config.yaml
moe_layers: [1, 2, 3, 4, 5, 6, 7, 8, 9, 10, 11, 12, 13, 14, 15, 16, 17, 18, 19]
balance_bias: true
norm: "rmsnorm"
norm_eps: 1e-07
learning_rate: 0.00326
max_seq_len: 1024
Below are experts of layer 15 (counted from 0) of a mixture-of-experts language model. Rows are named router (the router's row for the expert), up (a neuron's input weights, with its number), down (a neuron's output weights, with its number) and show model dimensions 192-287. Each number is 50 + 15 x the weight over its row's rms, rounded and kept within 0 to 99.
After each expert's rows: a language model's description of what the expert responds to. This comes from a sample of Wikipedia text that the model never trained on.

# expert 8
router:27 43 33 49 24 50 41 36 59 59 68 51 72 65 52 48 40 46 46 37 64 22 46 64 64 60 25 67 59 35 61 58 63 14 37 60 32 44 76 31 43 59 71 27 80 54 63 64 48 49 52 26 63 49 57 33 45 27 73 33 60 42 73 57 41 68 18 86 42 55 35 54 34 59 54 62 43 54 50 59 59 44 76 38 48 58 56 77 41 73 38 23 40 80 43 60
up0:48 58 35 61 24 55 66 40 70 97 68 55 60 40 62 50 57 59 46 55 40 45 46 54 53 45 56 46 40 26 61 67 71 41 56 49 49 35 38 57 25 52 82 34 51 48 60 44 57 52 73 32 63 55 38 55 53 35 36 38 61 24 54 38 61 25 34 51 62 53 63 50 28 19 50 42 46 44 40 82 54 50 36 49 56 54 68 43 46 53 35 61 57 54 45 48
down0:37 25 82 89 56 50 33 34 12 34 58 44 40 44 43 45 15 64 49 61 27 40 49 46 41 39 14 53 63 09 64 58 70 53 45 39 58 57 70 58 54 39 44 49 60 86 44 80 60 36 72 40 49 91 16 71 30 44 52 64 52 30 67 24 52 70 38 80 56 20 49 55 56 57 43 47 53 52 57 49 34 31 58 55 47 54 75 41 56 57 82 66 67 65 39 51
What it handles: Biographical career words. Words in biographies of people's careers and roles, such as a, his, worked, appointed, married, footballer, and "was a" before a profession.

# expert 3
router:53 80 47 83 50 40 72 41 29 65 82 43 48 23 49 25 61 52 21 39 49 46 48 48 59 70 51 58 23 60 41 35 35 58 33 44 63 71 53 44 38 29 46 37 76 68 50 29 70 28 45 54 30 32 59 55 45 42 66 79 24 39 68 42 61 41 50 54 32 48 52 45 62 69 39 41 53 36 59 39 74 55 63 74 39 47 34 50 67 43 62 70 57 72 43 52
up0:65 70 64 26 68 39 38 62 50 54 36 46 26 70 56 46 55 23 17 53 47 50 46 50 67 50 39 71 77 63 62 55 56 47 53 70 53 61 69 42 57 44 48 56 58 65 32 49 42 60 55 53 83 29 65 65 37 41 54 60 45 29 42 49 64 37 60 43 55 69 65 67 43 37 37 63 50 48 53 76 49 42 67 68 53 37 39 57 44 61 26 39 42 25 69 61
down0:50 54 23 33 53 24 60 61 44 63 59 79 71 78 50 45 64 59 47 47 38 49 49 59 55 70 25 36 44 26 68 39 48 14 66 61 68 63 67 61 52 57 23 61 69 78 39 37 44 43 43 31 34 39 38 41 66 42 45 39 84 43 44 42 48 52 87 36 41 54 29 83 53 49 61 59 47 50 45 51 36 48 65 39 40 39 88 22 60 57 65 36 47 58 88 82
What it handles: Date and citation contexts. Opening parentheses before years, month names, day numbers and In before dates, as in (1925), May 21, In 2005.

# expert 15
router:74 62 53 65 52 55 91 60 61 47 59 57 50 61 45 59 55 46 49 51 45 35 25 53 72 48 37 47 58 55 44 56 54 53 74 47 59 64 41 45 53 63 40 60 45 54 16 79 00 62 40 56 40 73 50 57 50 70 41 45 41 77 56 52 49 66 39 39 45 43 46 20 22 39 65 63 13 53 66 47 42 47 35 36 39 48 60 31 32 39 52 45 65 42 57 50
up0:65 31 19 56 34 36 47 49 73 57 74 61 64 24 51 52 62 57 56 32 60 78 26 59 41 49 62 66 48 30 51 33 39 55 71 48 40 47 57 72 37 64 57 53 51 53 53 46 00 60 57 56 32 58 55 47 48 39 50 63 31 70 35 59 44 52 39 66 63 52 44 41 35 55 48 60 51 86 39 23 68 58 46 47 58 37 23 33 50 29 44 69 31 47 63 61
down0:53 52 68 47 53 24 54 23 73 46 76 63 55 60 69 31 22 48 68 36 35 26 24 50 54 29 50 25 47 54 50 59 39 32 41 44 09 39 49 53 70 56 65 58 50 52 42 54 69 53 51 49 73 55 16 55 30 41 52 51 07 33 20 57 73 39 66 63 30 51 52 69 58 41 31 56 57 64 52 48 33 53 42 33 54 42 63 75 42 52 40 35 64 49 34 67
What it handles: Foreign names in rosters. Initial letters and particles of non-English names in sports rosters and tables, such as de, von, del, ITA, ESP, SWE.

# expert 21
router:48 60 85 60 49 45 41 34 66 65 64 34 85 60 55 42 56 42 69 48 47 49 65 27 60 31 45 58 60 37 57 68 70 31 65 27 45 58 52 40 40 39 66 53 40 56 49 66 44 52 50 72 57 56 74 63 54 37 40 28 44 50 55 38 62 49 35 50 42 79 25 41 70 09 40 85 73 39 63 47 62 57 40 47 65 46 53 50 23 61 58 61 53 54 41 57
up0:33 43 74 69 48 53 71 39 41 36 77 67 42 41 60 42 59 35 67 40 54 48 31 45 42 37 80 30 82 56 49 67 71 44 47 51 41 65 51 36 53 40 63 30 23 08 49 39 54 55 52 66 58 46 45 26 75 52 14 65 34 48 44 50 48 39 51 64 54 66 63 63 29 13 25 49 53 63 63 31 55 52 36 22 39 23 65 31 38 68 67 66 41 28 61 57
down0:67 47 50 38 65 47 42 37 36 61 58 58 63 75 42 54 43 37 56 48 63 52 45 51 42 66 55 71 50 70 68 73 44 15 29 35 35 62 59 70 31 45 61 79 49 00 57 50 54 54 45 59 41 46 49 41 51 51 14 44 64 55 38 65 85 57 64 71 83 54 36 48 63 51 63 41 51 48 61 67 58 59 34 45 60 33 49 30 22 43 45 82 76 42 45 58
What it handles: Name-start fragments. Opening pieces of personal and place names, often surname starts in prose or species epithets, like Lenn(ox), Bl(adel), Thur(mond), San.

# expert 7
router:34 53 31 40 36 45 47 52 33 41 34 38 55 53 42 43 40 38 58 51 20 63 44 45 35 51 44 62 33 37 49 59 33 57 52 62 57 71 63 71 69 39 29 56 85 62 44 57 47 31 41 60 41 35 19 35 73 58 68 23 63 52 35 51 56 67 43 71 85 69 59 61 27 16 59 29 49 50 52 37 60 58 70 82 41 32 43 70 42 67 28 37 40 56 40 47
up0:54 57 59 63 26 55 51 49 63 62 46 32 79 63 41 55 16 58 36 29 50 68 88 54 42 42 28 38 47 58 49 77 48 47 30 52 78 49 28 69 53 36 48 57 72 71 41 47 43 60 55 56 36 37 29 30 69 72 59 51 20 57 54 55 48 65 33 43 63 46 46 70 48 59 71 46 34 48 18 42 66 60 55 44 53 38 34 58 61 37 68 25 64 60 39 53
down0:24 52 44 47 50 55 66 32 55 67 48 41 47 27 66 51 08 65 51 59 23 63 58 57 60 60 42 63 48 45 33 28 65 48 00 57 54 30 37 44 50 43 46 41 49 47 34 15 64 51 58 57 51 58 15 43 72 45 42 47 48 44 43 35 48 42 35 65 66 28 45 33 45 64 10 57 44 53 64 51 52 53 43 45 45 55 47 66 47 39 42 20 64 60 39 56
What it handles: List and table separators. Commas, pipes, semicolons and by between people's names in credits, cast lists, author lists and results tables, also Sir, Governor, GBR.